Experts of a small language model: a variant of SOAP for the experts.
Below are experts of layer 4 (counted from 0) of a mixture-of-experts language model. Rows are named router (the router's row for the expert), down (a neuron's output weights, with its number) and show model dimensions 0-191. Each number is 50 + 10 x the weight over its row's rms, rounded and kept within 0 to 99.
Before each expert's rows: a language model's description of what the expert responds to. This comes from a sample of Wikipedia text that the model never trained on.

# expert 41
It responds to: Prepositions and final digits. Prepositions, mostly of after quantity words (most of, some of, among, during), plus final digits of years and scores, such as 1975.
router:49 54 53 48 41 59 36 37 50 67 51 53 61 64 57 60 53 63 52 48 52 39 46 43 67 34 46 78 36 49 65 50 57 41 65 58 45 32 49 52 38 63 45 43 43 62 41 48 54 38 46 46 48 51 52 45 54 39 43 52 53 43 53 43 46 34 51 59 61 31 59 53 51 54 44 28 36 38 34 58 62 46 31 46 68 49 57 57 55 50 53 56 36 49 46 61 50 46 35 40 57 56 46 37 44 39 51 52 63 34 45 46 27 54 55 52 43 44 55 70 54 16 59 38 52 64 53 42 52 49 52 57 44 46 55 63 53 51 52 47 65 53 46 57 46 58 48 59 55 42 32 43 55 43 46 56 50 44 63 39 53 68 67 33 67 46 58 44 56 68 74 54 32 54 47 61 63 40 47 38 64 48 51 63 50 27 37 37 41 57 40 48
down1:62 48 52 28 57 37 56 41 39 56 55 44 40 37 38 61 43 49 38 43 27 53 53 33 49 57 71 61 51 48 56 55 63 47 62 58 46 59 46 54 66 53 41 56 42 50 50 56 65 48 40 20 58 60 45 62 73 67 39 43 62 45 47 57 62 30 61 54 53 42 46 55 56 42 51 38 46 71 41 57 42 54 41 31 58 53 54 55 50 42 53 57 61 48 54 26 55 41 45 45 45 55 45 53 58 47 53 87 55 47 46 58 48 50 70 35 55 44 42 53 48 47 47 43 39 61 59 56 46 48 34 45 52 62 70 48 51 49 52 45 39 31 42 50 44 34 57 55 61 42 37 45 41 42 45 58 57 56 41 61 60 69 67 67 63 42 55 40 42 60 41 49 55 51 46 35 43 49 63 46 50 43 49 57 53 56 45 72 65 52 58 49
down2:39 54 44 68 38 31 56 59 38 49 45 52 60 55 51 46 66 49 52 41 65 70 45 47 53 50 41 39 57 48 50 69 55 58 46 44 38 54 60 63 44 61 38 49 34 50 46 56 46 39 58 51 49 42 44 42 40 42 51 57 61 39 49 56 54 44 66 64 68 49 41 51 71 42 38 54 56 44 64 56 53 56 47 68 55 58 41 47 44 63 51 38 36 49 47 47 55 58 50 51 51 71 47 60 38 57 49 34 56 70 35 53 48 58 67 48 44 56 39 55 46 36 44 41 38 51 30 48 54 61 51 44 66 32 33 48 40 57 55 31 42 61 40 54 30 57 58 44 45 49 46 39 59 51 75 49 44 50 50 57 35 70 55 52 52 47 53 82 34 44 58 34 50 45 53 64 32 51 51 35 42 46 36 62 44 50 49 40 37 58 35 32
down3:34 53 73 47 59 65 53 63 74 55 55 56 53 27 47 52 61 59 39 62 37 36 63 51 46 71 64 18 61 40 60 56 59 65 38 68 42 55 44 53 50 56 53 47 47 36 55 55 46 36 49 59 53 56 51 67 60 47 32 35 64 56 61 46 42 46 48 32 47 59 51 43 43 41 51 54 50 72 41 42 31 45 51 64 42 48 49 48 45 63 37 65 60 44 64 44 43 35 54 46 51 45 42 48 63 55 31 64 47 30 47 37 49 44 65 49 50 41 42 44 45 49 41 48 53 42 53 48 51 60 58 45 70 27 47 57 45 59 51 54 50 53 42 56 59 66 46 49 67 53 51 44 55 46 41 44 65 50 54 33 47 49 42 50 45 44 51 57 32 62 54 38 33 41 30 44 49 58 40 61 43 61 58 43 56 43 32 57 41 58 47 58
down4:36 42 37 39 68 56 50 66 56 34 58 52 42 40 43 44 47 54 34 61 64 37 35 49 61 56 51 57 55 42 53 30 70 31 62 41 46 51 65 51 62 47 50 52 62 49 52 38 53 50 52 52 74 33 40 70 55 49 32 59 45 34 46 47 40 54 67 37 63 37 72 43 56 67 48 53 59 48 37 64 45 52 54 46 66 44 55 55 45 61 51 54 49 58 28 41 41 51 55 60 39 43 37 50 48 32 53 49 32 63 47 54 29 52 47 37 44 62 40 54 57 57 44 53 44 73 62 53 46 47 54 51 49 39 36 56 51 40 56 44 61 51 68 45 59 49 55 50 45 53 60 57 45 38 40 50 53 60 52 60 51 53 41 44 57 44 49 15 65 38 50 63 45 65 47 54 47 60 49 42 45 36 58 34 45 49 42 60 49 45 42 34
down5:57 48 47 42 53 49 67 56 49 51 44 69 51 51 44 76 46 53 47 28 46 50 42 35 51 29 39 48 65 44 56 59 36 58 62 61 39 49 50 40 52 64 55 36 51 59 55 51 39 52 55 44 60 68 33 63 63 51 49 66 56 42 48 48 61 58 44 47 55 62 51 56 43 56 49 41 52 63 37 59 72 58 30 45 38 46 39 57 69 45 63 43 39 53 44 26 60 57 41 54 47 47 50 54 50 51 62 66 60 47 57 53 55 67 64 48 39 62 46 42 57 37 44 33 55 53 74 44 59 52 61 39 42 52 66 57 54 50 46 49 72 49 51 50 35 67 48 28 45 54 41 47 57 57 53 56 28 39 54 45 62 41 45 49 53 35 61 37 46 69 53 54 58 28 47 46 68 43 39 52 50 65 52 35 53 60 44 70 46 50 60 43
down6:44 43 40 44 57 68 49 71 55 28 34 30 30 48 52 60 55 42 39 41 50 54 38 54 37 61 38 37 56 54 35 55 62 46 48 52 40 54 35 54 62 40 57 52 54 40 60 49 57 51 57 47 40 54 39 43 37 43 39 56 65 49 60 64 38 75 57 50 50 58 59 63 46 65 53 47 55 62 51 50 55 54 34 68 48 38 63 46 62 49 25 53 45 56 47 33 50 63 46 49 31 59 64 50 42 67 55 33 62 57 58 48 35 40 50 44 66 56 54 32 45 56 42 41 52 35 59 53 58 66 45 41 57 69 29 54 52 52 50 63 50 40 37 27 47 61 54 47 68 44 54 44 47 29 52 49 51 57 41 53 56 50 60 74 43 52 59 68 52 33 41 49 40 49 53 53 42 42 59 39 43 46 43 42 52 57 51 56 59 58 43 49
down7:45 29 65 44 46 56 35 48 49 60 55 57 57 48 49 58 54 64 50 59 43 48 47 57 57 43 60 39 28 42 49 68 47 58 22 35 63 25 46 57 25 60 38 51 59 38 59 49 36 49 59 45 59 34 56 37 79 54 58 55 54 64 52 52 55 36 29 45 61 61 55 56 56 46 37 68 54 41 48 38 46 46 55 34 57 49 33 54 42 45 51 55 55 64 47 59 59 53 42 44 54 59 54 76 69 50 43 68 63 42 52 52 49 38 60 45 55 55 64 56 43 36 55 48 44 55 49 58 51 47 62 42 42 49 45 47 39 40 53 32 67 55 45 49 54 41 50 52 44 46 33 46 38 36 57 42 64 39 41 53 31 53 54 44 63 46 62 37 37 63 60 54 49 53 47 56 51 62 67 66 60 66 52 53 56 49 55 39 49 41 54 57
down8:46 43 49 56 35 31 85 40 49 51 45 49 77 44 48 41 58 41 47 55 64 56 48 53 43 37 43 42 52 37 65 60 48 33 56 54 39 43 46 38 39 47 57 28 40 55 44 50 66 35 41 56 47 54 63 57 35 42 49 53 46 66 54 68 35 43 49 50 51 54 33 38 72 33 55 47 37 61 39 52 49 30 61 41 42 62 37 59 56 56 55 36 37 55 53 35 73 61 51 55 50 48 51 40 54 45 40 51 45 41 45 43 65 55 63 47 43 41 42 57 39 41 50 61 60 62 43 60 55 55 56 48 41 54 64 66 46 53 67 48 44 56 59 49 33 57 44 33 45 43 50 67 61 57 49 54 55 40 63 32 55 48 47 29 48 68 31 39 41 63 51 51 54 51 62 51 39 38 39 48 66 46 53 55 51 57 51 44 55 40 43 47
down9:36 52 56 46 61 58 38 49 56 40 54 53 45 49 34 36 55 44 43 55 55 37 39 47 49 60 51 73 40 59 46 55 64 39 40 48 47 60 41 48 49 46 47 49 52 49 53 58 29 47 40 57 51 64 73 51 56 54 53 53 62 52 47 33 55 63 47 50 55 50 49 52 55 51 43 44 42 45 52 50 42 52 70 35 52 59 49 52 57 48 44 30 45 40 65 73 56 32 46 49 57 36 54 57 55 36 60 64 57 19 57 37 40 46 61 67 47 57 42 52 46 42 69 46 66 31 48 37 48 53 54 40 61 44 48 30 48 50 59 40 37 58 53 52 85 60 40 48 44 50 65 40 48 63 61 45 54 54 54 33 61 53 51 48 53 41 54 28 52 34 53 40 29 54 27 56 68 42 50 54 56 54 50 50 48 18 49 52 52 53 42 60
down10:44 56 44 58 54 56 35 70 40 48 62 35 54 31 57 48 54 53 50 70 49 42 52 50 46 48 61 68 47 43 52 51 52 43 64 41 54 44 61 48 41 43 47 52 67 64 40 48 39 71 53 49 57 47 42 61 36 37 47 46 27 48 58 42 55 60 58 23 35 52 56 60 59 39 48 57 43 61 44 52 43 49 66 30 52 65 60 55 55 53 39 56 59 51 51 36 55 62 52 61 43 51 57 54 55 33 52 41 47 58 60 53 53 33 31 53 37 40 42 52 53 89 43 65 46 51 46 61 59 69 41 54 46 67 58 64 63 55 47 50 48 50 67 57 38 49 43 50 60 59 54 39 43 40 37 59 60 47 51 43 37 39 43 54 52 81 63 36 50 56 49 61 37 64 50 42 46 60 63 38 63 55 62 53 54 51 47 34 52 51 58 55
down11:52 54 62 40 47 56 56 45 54 48 49 44 44 44 46 63 43 46 61 54 40 45 44 43 48 56 45 40 54 61 61 60 36 43 41 58 66 45 21 47 56 41 58 53 63 46 65 39 45 56 45 51 53 41 51 47 43 63 58 57 44 57 50 60 62 55 46 59 30 38 78 41 36 38 57 52 54 54 52 49 53 36 55 58 27 44 47 42 55 31 49 27 40 48 67 53 52 51 43 57 38 81 54 43 35 35 39 59 47 54 50 55 36 53 47 53 61 41 59 46 53 60 55 30 49 31 56 64 54 33 76 51 58 60 46 43 65 59 49 41 49 58 37 53 48 60 63 49 45 54 46 43 34 62 56 60 59 47 82 56 45 35 60 62 60 64 42 40 46 49 50 45 61 49 39 39 58 50 50 51 44 68 38 48 51 56 70 61 45 62 47 57

# expert 61
It responds to: Location and relation prepositions. Prepositions like in, of, on, during, from after nouns, linking to a place or group, e.g. settlement in, state of.
router:60 36 38 41 52 51 46 42 46 48 59 52 45 65 66 50 58 48 49 41 30 44 53 38 66 51 57 60 41 53 40 44 50 59 61 53 55 44 54 35 46 51 51 57 50 65 54 53 43 47 61 38 70 51 42 43 55 53 50 48 56 41 44 45 41 47 52 62 64 49 43 43 56 46 36 36 64 51 46 55 60 47 50 40 60 34 51 51 52 62 41 55 61 50 30 47 36 54 62 57 56 57 41 38 37 36 56 51 69 32 41 48 37 55 47 29 44 66 53 54 51 23 52 55 59 71 48 55 53 68 50 64 35 45 64 55 49 51 63 44 68 34 44 53 58 43 57 53 50 48 33 45 52 27 58 52 48 40 48 33 71 41 41 46 83 26 53 45 67 59 64 60 44 43 42 37 56 50 34 34 53 60 42 62 37 48 51 64 51 42 38 51
down0:53 53 65 57 49 38 50 48 66 59 32 56 66 39 59 29 53 50 52 42 57 35 66 36 32 52 46 49 52 50 52 57 46 48 42 41 41 28 69 51 42 49 47 52 55 55 53 48 58 56 77 65 39 38 50 56 56 49 71 62 53 42 57 60 62 56 42 58 51 49 48 50 41 51 64 56 50 36 60 53 47 66 52 37 46 60 56 40 46 39 64 53 67 65 35 49 55 61 65 46 55 69 41 53 40 64 65 53 40 46 36 58 53 53 63 32 32 40 38 67 49 46 33 58 53 38 42 45 72 46 46 49 55 63 38 42 58 71 56 53 50 44 47 58 35 56 51 59 47 54 39 60 37 46 53 67 37 51 69 54 38 57 57 45 55 56 63 52 67 75 63 34 44 51 62 44 51 45 46 30 47 55 58 48 50 43 41 58 39 49 49 53
down1:52 50 48 49 52 56 53 57 51 59 31 43 45 46 50 32 45 29 56 49 58 51 66 23 47 46 61 39 58 50 64 55 37 39 56 50 62 35 68 60 38 72 56 53 42 45 45 37 57 42 47 41 51 53 61 68 50 43 45 52 34 37 55 44 43 50 38 41 52 48 46 44 52 52 53 57 39 47 42 71 53 45 58 48 55 64 52 65 66 64 57 54 55 41 46 55 38 64 64 53 38 41 51 54 48 43 59 24 56 43 51 61 38 46 51 48 27 41 45 42 63 50 56 42 44 54 44 41 77 56 56 51 43 51 37 46 27 42 44 45 57 61 50 57 65 43 57 53 60 33 56 58 54 54 50 61 47 52 61 46 50 57 56 38 40 42 73 46 53 28 62 56 41 42 37 55 46 27 41 49 65 36 62 38 67 49 46 39 33 49 52 29
down2:34 70 48 54 66 50 46 56 57 49 28 38 45 67 60 39 59 49 59 57 37 48 29 57 67 55 59 67 53 40 53 52 51 44 45 45 30 27 37 62 53 47 65 44 57 52 39 38 41 45 51 34 46 66 56 46 44 52 48 51 57 39 53 54 41 53 49 57 46 56 58 42 56 50 31 65 47 57 56 57 54 42 49 56 45 45 57 45 47 47 56 50 47 47 21 54 52 50 49 59 48 62 43 46 57 49 64 45 41 54 56 57 38 47 33 39 54 38 45 33 52 43 47 41 65 40 39 46 67 77 47 43 46 43 48 51 54 54 51 51 44 56 35 27 54 58 57 53 46 67 31 36 41 40 53 55 40 61 45 65 36 53 39 57 58 55 49 71 50 43 57 45 33 54 42 65 28 84 65 40 46 50 48 42 47 60 43 58 42 60 55 59
down3:61 44 54 48 44 52 44 64 59 50 49 66 50 36 69 46 56 40 46 49 24 45 55 50 49 51 42 42 57 48 51 42 40 43 70 46 36 45 48 72 49 52 67 51 41 43 45 47 53 61 49 52 57 38 40 60 46 35 45 49 77 49 47 27 44 37 46 37 63 62 47 34 32 45 53 47 57 51 51 53 59 47 61 48 56 32 60 39 42 45 45 52 51 62 28 60 46 29 56 40 57 57 53 47 46 44 42 42 49 43 56 45 56 69 48 57 52 59 52 37 68 48 57 48 42 40 53 59 44 67 46 56 63 35 31 57 47 19 39 66 59 49 31 62 71 49 67 56 43 39 49 49 34 40 56 46 48 48 30 48 64 38 45 46 59 40 56 52 38 38 42 67 56 48 59 46 58 58 53 39 34 54 44 41 52 67 46 46 47 64 57 57
down4:53 42 72 50 55 39 61 40 53 62 38 51 48 44 38 57 22 43 56 54 54 49 48 56 65 67 59 53 32 47 55 40 56 67 56 60 54 55 68 48 36 65 42 62 44 59 43 39 40 52 41 40 35 59 52 59 72 41 47 41 45 38 65 60 30 42 44 59 44 52 35 46 45 54 50 54 40 59 53 39 54 61 43 76 50 49 61 40 54 63 38 55 53 59 44 67 55 47 37 53 49 53 46 53 44 48 46 56 35 43 26 53 39 50 41 49 60 32 49 55 53 44 35 42 60 44 42 60 36 36 38 60 43 56 62 54 53 52 48 34 64 49 42 55 66 55 42 56 40 63 59 66 34 55 47 49 62 48 69 54 56 62 49 37 57 64 41 61 45 52 25 69 41 45 44 56 40 54 44 59 34 24 56 56 43 45 47 51 54 51 58 50
down5:67 53 43 37 46 54 57 49 56 52 58 55 50 57 65 63 42 50 51 69 33 37 40 46 52 51 63 43 37 39 58 49 51 50 57 56 55 43 46 58 46 44 53 42 48 58 39 51 44 52 59 68 37 58 30 58 41 35 59 36 50 68 24 37 55 57 37 65 50 41 59 46 62 48 46 60 48 57 29 43 39 39 64 30 51 60 39 39 44 54 54 53 40 39 53 52 42 50 49 49 60 42 42 50 46 55 39 45 46 52 52 35 54 40 50 59 50 49 51 35 64 36 54 64 56 60 55 53 38 42 50 61 03 47 50 59 44 32 47 42 56 49 68 48 52 64 62 54 54 42 33 48 39 48 36 34 65 55 59 48 57 61 49 39 50 54 64 26 61 61 56 36 65 49 40 60 38 62 43 42 56 38 50 40 46 36 52 52 52 53 63 53
down6:37 53 33 60 56 61 32 51 44 29 71 49 65 42 45 54 45 45 33 36 46 47 39 38 39 46 36 50 52 52 60 55 47 32 42 43 65 42 37 49 50 47 51 27 59 50 32 60 38 43 42 47 46 49 56 40 38 58 55 44 46 46 46 58 44 41 56 40 43 55 47 52 62 47 55 55 70 65 52 70 67 20 59 21 49 49 32 47 52 63 52 53 50 44 62 49 35 39 44 54 59 47 56 37 59 51 41 56 43 56 54 52 62 43 49 50 57 51 45 47 50 51 47 57 46 61 44 54 61 60 57 52 41 59 52 50 56 25 40 64 62 60 48 53 55 58 51 51 52 42 74 46 46 42 54 53 61 57 36 54 64 44 49 40 48 37 65 21 52 37 45 29 65 31 58 38 46 52 49 50 53 59 71 59 57 41 50 48 59 40 49 47
down7:48 57 28 53 54 45 56 47 35 49 54 66 53 57 51 59 62 49 42 45 48 66 47 63 48 63 84 51 53 39 47 40 47 49 50 37 57 52 52 50 48 35 47 46 49 56 52 44 46 53 56 28 36 57 59 44 71 61 38 49 50 52 25 63 55 51 66 31 54 55 50 54 49 64 55 40 47 47 30 36 45 42 46 44 60 65 46 54 63 35 45 41 54 42 44 33 58 44 56 56 58 49 43 41 60 76 61 69 46 52 60 43 49 46 42 44 51 57 59 58 33 45 51 42 43 51 68 50 58 56 61 57 61 43 42 43 51 28 47 60 50 71 43 58 41 50 34 45 49 56 52 62 37 55 44 57 39 50 35 39 44 33 48 51 43 42 25 55 36 40 37 53 54 24 55 49 35 58 46 63 62 59 61 47 63 56 52 53 63 54 61 35
down8:29 47 41 57 66 40 37 49 46 60 38 42 43 62 52 41 53 30 38 44 42 30 54 30 52 50 60 53 40 51 55 71 63 35 62 44 35 49 49 37 41 43 41 47 48 47 53 53 37 48 36 51 43 50 42 44 60 56 47 42 50 39 43 57 49 40 49 56 53 49 23 56 47 48 53 54 39 65 54 53 53 51 47 37 54 58 32 58 61 55 43 55 38 51 62 62 38 59 54 39 48 46 34 52 52 61 48 48 57 44 49 56 59 61 51 46 41 66 50 56 57 50 32 55 54 36 48 64 46 61 46 53 43 52 49 46 30 56 67 62 59 25 47 62 55 66 56 41 46 46 44 63 27 67 62 33 40 59 64 46 73 52 47 50 48 32 64 69 32 64 41 45 53 34 53 52 31 52 36 54 58 60 48 63 57 50 39 36 51 39 48 63
down9:46 56 46 44 67 60 66 43 45 55 48 52 44 42 50 64 48 45 38 47 44 39 59 52 61 41 55 50 61 44 65 56 57 44 44 57 22 43 51 54 52 44 50 40 39 52 38 33 51 46 39 50 47 45 59 53 34 39 44 34 31 58 62 53 29 48 35 57 44 49 55 56 48 26 38 39 42 56 64 67 52 39 42 59 57 63 74 61 47 34 37 64 50 53 46 60 38 43 60 50 54 46 42 46 47 44 61 44 40 62 62 30 41 55 67 68 56 39 47 39 73 45 48 71 34 41 57 45 45 43 43 55 63 57 42 56 48 42 60 62 63 46 65 62 51 41 45 62 55 52 56 31 31 50 50 63 68 31 48 50 52 42 51 54 79 62 51 53 41 63 41 56 44 39 50 55 60 41 41 35 45 48 43 49 54 60 56 58 46 51 42 49
down10:49 39 65 50 45 59 59 51 54 44 53 45 64 49 47 31 52 60 59 57 48 59 50 46 56 59 49 44 38 44 51 40 63 48 35 45 49 43 59 52 40 55 49 55 50 51 54 55 45 62 49 42 51 51 60 70 36 41 50 50 38 62 40 39 43 62 64 45 53 54 50 54 50 44 48 58 56 68 59 65 44 45 54 42 51 56 25 51 47 45 49 48 30 69 52 59 45 47 33 58 34 42 55 40 64 65 48 40 61 58 42 63 50 43 37 59 40 55 56 72 56 46 35 74 51 62 49 48 38 47 43 38 55 56 52 38 80 53 34 53 61 74 59 51 52 53 41 41 43 40 44 66 28 49 41 56 37 42 50 62 57 57 55 55 66 54 42 35 26 31 54 40 60 50 60 30 60 50 52 43 51 30 60 37 41 31 71 58 61 42 58 48

# expert 36
It responds to: Prepositions after nouns. Prepositions, mostly of, following a noun in prose, as in "member of", "part of", "start of", "program of", "metabolism of".
router:60 47 50 58 64 53 44 38 47 61 45 52 78 55 57 48 51 56 55 54 43 47 47 36 72 52 62 59 39 45 55 50 47 48 68 55 57 36 43 44 41 58 38 37 46 57 52 55 50 31 60 50 52 60 40 34 59 41 56 60 45 44 51 43 49 42 52 63 58 46 44 46 53 55 35 29 44 43 47 56 63 56 43 46 70 55 42 55 50 65 38 67 41 49 43 54 34 50 46 42 42 63 39 34 57 39 58 46 63 41 51 38 38 49 40 38 46 55 56 66 54 40 51 41 49 66 41 58 53 45 49 58 42 50 52 58 51 48 66 48 77 38 48 62 54 50 62 64 43 53 23 28 47 39 54 53 65 40 52 60 60 61 66 41 84 41 61 44 57 51 72 58 40 51 41 65 63 54 43 37 62 54 42 73 52 48 51 46 42 46 43 55
down0:47 61 36 54 39 51 39 60 55 34 51 34 43 53 43 64 48 50 52 54 51 36 45 43 53 57 53 41 51 39 58 49 64 44 49 47 54 66 49 51 40 66 48 41 61 43 55 57 37 50 40 53 41 54 57 36 43 48 42 52 22 60 58 38 54 44 48 42 41 58 51 55 62 56 48 49 39 56 41 49 54 74 45 30 61 68 63 61 43 58 36 46 58 65 53 65 41 52 64 49 39 39 42 54 44 56 53 47 48 57 52 52 50 57 49 45 50 51 49 27 41 53 64 62 64 51 45 66 42 56 45 38 28 43 46 52 48 40 56 59 41 49 48 61 65 73 45 51 64 32 71 56 42 65 37 42 57 53 71 32 62 54 35 38 34 53 65 36 49 34 59 58 41 45 37 50 59 56 74 63 46 54 49 55 61 46 36 42 34 64 56 65
down1:45 55 54 42 43 57 66 50 48 46 49 38 66 48 55 49 50 57 62 48 43 43 57 53 42 54 53 53 59 66 35 53 43 53 45 59 46 56 40 60 54 42 53 43 50 47 55 47 48 34 54 63 15 48 57 29 52 45 47 60 57 44 48 68 46 52 42 51 47 64 59 56 42 42 50 45 57 58 60 44 50 53 32 67 57 55 47 42 46 57 55 44 52 40 57 48 70 68 38 49 48 63 57 51 45 70 48 24 56 49 66 40 62 51 53 51 54 54 56 29 44 64 78 56 60 47 49 57 63 53 71 56 38 62 48 55 42 60 40 65 49 47 39 30 36 57 34 56 55 44 63 52 50 58 59 36 50 56 57 38 50 55 60 64 41 58 61 98 49 41 50 54 37 37 55 47 51 54 50 49 61 58 47 49 67 49 62 54 39 46 46 40
down2:33 45 50 46 48 58 29 47 45 56 47 56 35 67 47 48 56 42 47 59 41 49 64 64 54 44 50 49 43 38 45 51 50 41 56 58 62 54 38 36 55 60 43 48 51 56 61 45 46 56 45 53 39 59 57 53 26 39 53 43 47 58 32 37 40 46 61 35 33 60 54 76 41 50 42 41 43 39 42 43 52 25 51 47 43 66 38 52 64 48 41 38 27 58 61 52 32 37 43 41 49 45 59 50 52 39 43 46 50 33 56 43 27 37 47 55 49 39 52 58 53 51 52 39 38 33 39 33 45 54 47 52 37 51 52 47 65 46 53 51 53 39 69 47 62 44 45 32 50 61 48 37 46 39 32 43 52 40 44 55 59 37 65 49 41 56 47 28 43 29 58 53 47 38 58 37 68 55 49 48 65 71 56 54 38 44 40 40 34 63 37 46
down3:37 43 34 43 49 36 29 64 57 69 50 49 53 55 65 49 61 51 67 50 45 33 39 44 62 40 40 58 35 59 40 39 39 51 28 43 36 43 39 46 47 44 35 47 75 36 47 52 53 56 40 57 41 48 40 36 68 29 35 31 52 55 60 50 61 47 58 33 42 48 44 52 62 41 45 52 45 47 76 46 63 53 60 34 57 42 50 42 67 44 49 63 69 58 51 43 43 65 49 45 57 57 59 39 60 46 44 47 71 44 50 58 49 51 58 53 46 56 49 62 37 38 38 50 63 58 35 59 40 61 42 51 59 33 52 64 54 51 61 49 53 34 40 55 73 46 42 55 43 53 42 56 64 37 37 45 51 48 56 48 59 52 67 65 61 43 52 56 46 68 41 50 47 57 60 36 48 48 39 54 44 43 38 54 48 65 39 45 63 46 49 53
down4:57 56 45 38 37 61 64 54 69 43 59 43 51 29 51 71 64 59 62 48 56 53 65 57 59 36 38 46 64 42 53 67 49 53 46 52 43 46 43 70 56 43 63 39 59 44 54 72 54 58 49 58 49 48 32 41 37 64 44 48 55 33 58 69 63 49 48 52 47 55 56 50 51 52 36 66 54 43 50 45 63 61 32 52 52 40 67 31 64 51 29 64 77 47 49 53 51 62 40 45 40 53 55 47 35 62 38 49 49 65 50 65 50 40 54 42 34 43 57 55 44 41 53 53 45 45 58 45 60 47 54 33 33 58 65 59 67 45 46 62 60 60 36 48 42 48 63 47 56 44 59 51 54 58 40 44 48 66 46 70 52 49 36 54 61 45 44 73 50 51 42 60 49 45 53 50 39 51 50 49 37 78 57 55 65 48 54 57 57 43 54 65
down5:39 42 59 46 48 42 51 77 50 49 46 44 46 39 43 53 43 53 56 31 28 66 52 59 55 67 49 55 46 54 59 49 52 58 49 44 53 45 62 59 39 45 56 64 42 56 54 53 27 38 45 60 48 55 43 61 57 54 55 56 44 19 59 57 51 49 50 53 52 61 41 51 47 39 46 39 58 57 56 56 48 47 29 87 63 51 52 27 47 75 51 49 54 39 58 46 38 39 56 59 54 55 62 56 57 56 50 46 46 61 60 39 57 40 50 56 47 67 46 44 74 69 55 47 48 42 59 54 58 40 44 58 65 65 39 50 29 64 35 44 42 36 46 47 52 37 46 71 40 50 56 45 31 64 60 42 54 40 48 52 44 41 44 51 50 54 55 60 50 26 56 48 46 75 52 63 50 44 46 64 49 52 47 49 55 42 40 49 39 36 56 51
down6:56 49 43 64 48 58 53 44 38 53 54 42 44 41 55 43 46 45 41 44 32 46 60 57 36 36 37 39 50 57 69 42 43 48 55 61 48 52 57 58 52 51 60 62 52 64 42 56 66 59 42 37 44 25 58 40 54 53 50 62 68 38 69 33 37 45 50 59 34 50 53 64 55 44 44 55 44 47 52 41 35 44 43 50 62 30 74 62 49 61 30 67 38 60 52 53 51 42 46 53 48 62 38 50 56 28 64 45 56 39 50 52 52 54 52 64 52 60 33 43 59 72 42 40 43 46 80 46 51 54 42 45 62 62 46 43 54 56 26 58 72 37 40 48 51 52 55 51 32 55 51 48 56 60 57 60 40 62 36 57 56 57 42 69 55 56 49 68 57 52 61 47 51 61 48 40 50 31 53 57 50 55 50 38 39 65 61 52 48 47 37 49
down7:60 40 56 47 51 57 40 69 51 43 61 36 54 41 43 63 63 49 60 53 51 64 47 53 43 46 47 60 65 48 42 56 53 40 56 47 59 53 37 46 45 54 49 46 73 41 52 43 61 47 58 38 49 57 51 70 37 49 52 43 21 57 34 52 63 61 47 61 62 45 56 55 51 57 52 48 56 54 43 63 44 34 62 42 43 55 66 60 57 38 64 31 53 56 43 58 47 42 49 50 32 57 55 43 54 36 38 64 47 64 64 56 33 54 47 40 63 62 54 53 47 57 50 39 46 69 53 63 44 59 46 36 42 50 58 53 72 44 48 46 47 55 61 43 65 25 49 52 47 42 56 59 51 57 49 69 50 29 33 58 40 40 51 29 51 44 34 11 49 37 43 53 57 59 41 54 64 49 65 60 67 46 52 53 48 57 60 50 57 35 46 50
down8:33 42 61 39 43 50 63 54 48 61 42 68 44 43 69 46 46 41 60 62 38 34 54 53 61 58 47 53 43 73 44 62 50 58 43 49 57 49 36 36 45 64 75 54 45 66 51 69 62 44 63 48 66 51 54 54 51 55 50 42 58 48 58 65 50 54 49 46 51 62 49 54 75 40 55 60 50 63 53 38 46 44 47 64 52 34 60 51 43 64 58 49 56 54 54 62 40 55 48 39 54 33 44 52 68 43 49 56 36 67 35 59 48 51 41 56 65 43 49 54 57 49 44 33 63 60 54 55 67 62 36 45 48 51 60 61 55 50 45 43 54 50 49 49 67 32 34 45 39 45 43 38 24 56 53 61 45 49 43 52 43 65 54 53 57 49 59 60 48 57 41 37 61 71 57 71 57 25 35 51 62 62 31 39 52 49 45 55 60 53 56 65
down9:52 44 51 48 56 59 62 33 53 66 55 60 47 48 41 55 27 42 52 50 45 48 50 42 57 71 47 55 46 53 43 58 50 41 42 61 57 44 56 62 38 64 38 60 61 57 57 57 52 46 37 61 21 36 54 47 76 51 59 48 70 54 44 57 49 45 41 58 50 40 51 40 38 54 57 54 59 46 48 45 60 20 62 38 51 46 52 41 50 42 47 66 49 35 41 48 67 53 44 40 46 60 57 62 59 50 50 54 58 36 46 49 71 63 52 59 47 51 48 55 61 40 66 31 48 35 38 53 53 52 56 59 52 45 57 47 47 55 41 49 60 60 25 59 57 42 42 44 56 53 37 52 56 58 62 62 56 33 60 38 58 38 53 32 80 47 54 27 76 68 57 58 67 64 45 57 60 51 51 55 42 46 44 48 52 43 40 47 47 54 55 47
down10:43 60 67 48 48 55 44 46 58 52 41 37 53 51 46 54 55 47 33 57 54 59 40 32 65 42 46 64 45 52 41 53 58 34 56 48 53 53 53 50 43 48 58 41 50 46 64 59 57 47 37 55 68 47 61 65 74 41 62 42 49 44 55 59 58 48 57 55 38 45 45 28 51 64 50 57 49 66 49 55 71 60 49 35 52 49 49 40 41 54 69 53 48 48 37 55 52 55 64 55 58 54 53 54 39 43 47 59 53 44 45 54 51 58 62 37 26 55 50 61 46 23 46 57 47 56 56 52 47 72 46 50 39 40 56 37 53 51 30 42 48 44 38 60 29 81 52 49 55 30 47 58 51 55 38 55 47 37 31 49 48 37 51 48 63 44 36 29 57 55 51 54 48 45 41 52 59 53 30 34 33 28 31 30 43 41 52 57 63 35 51 53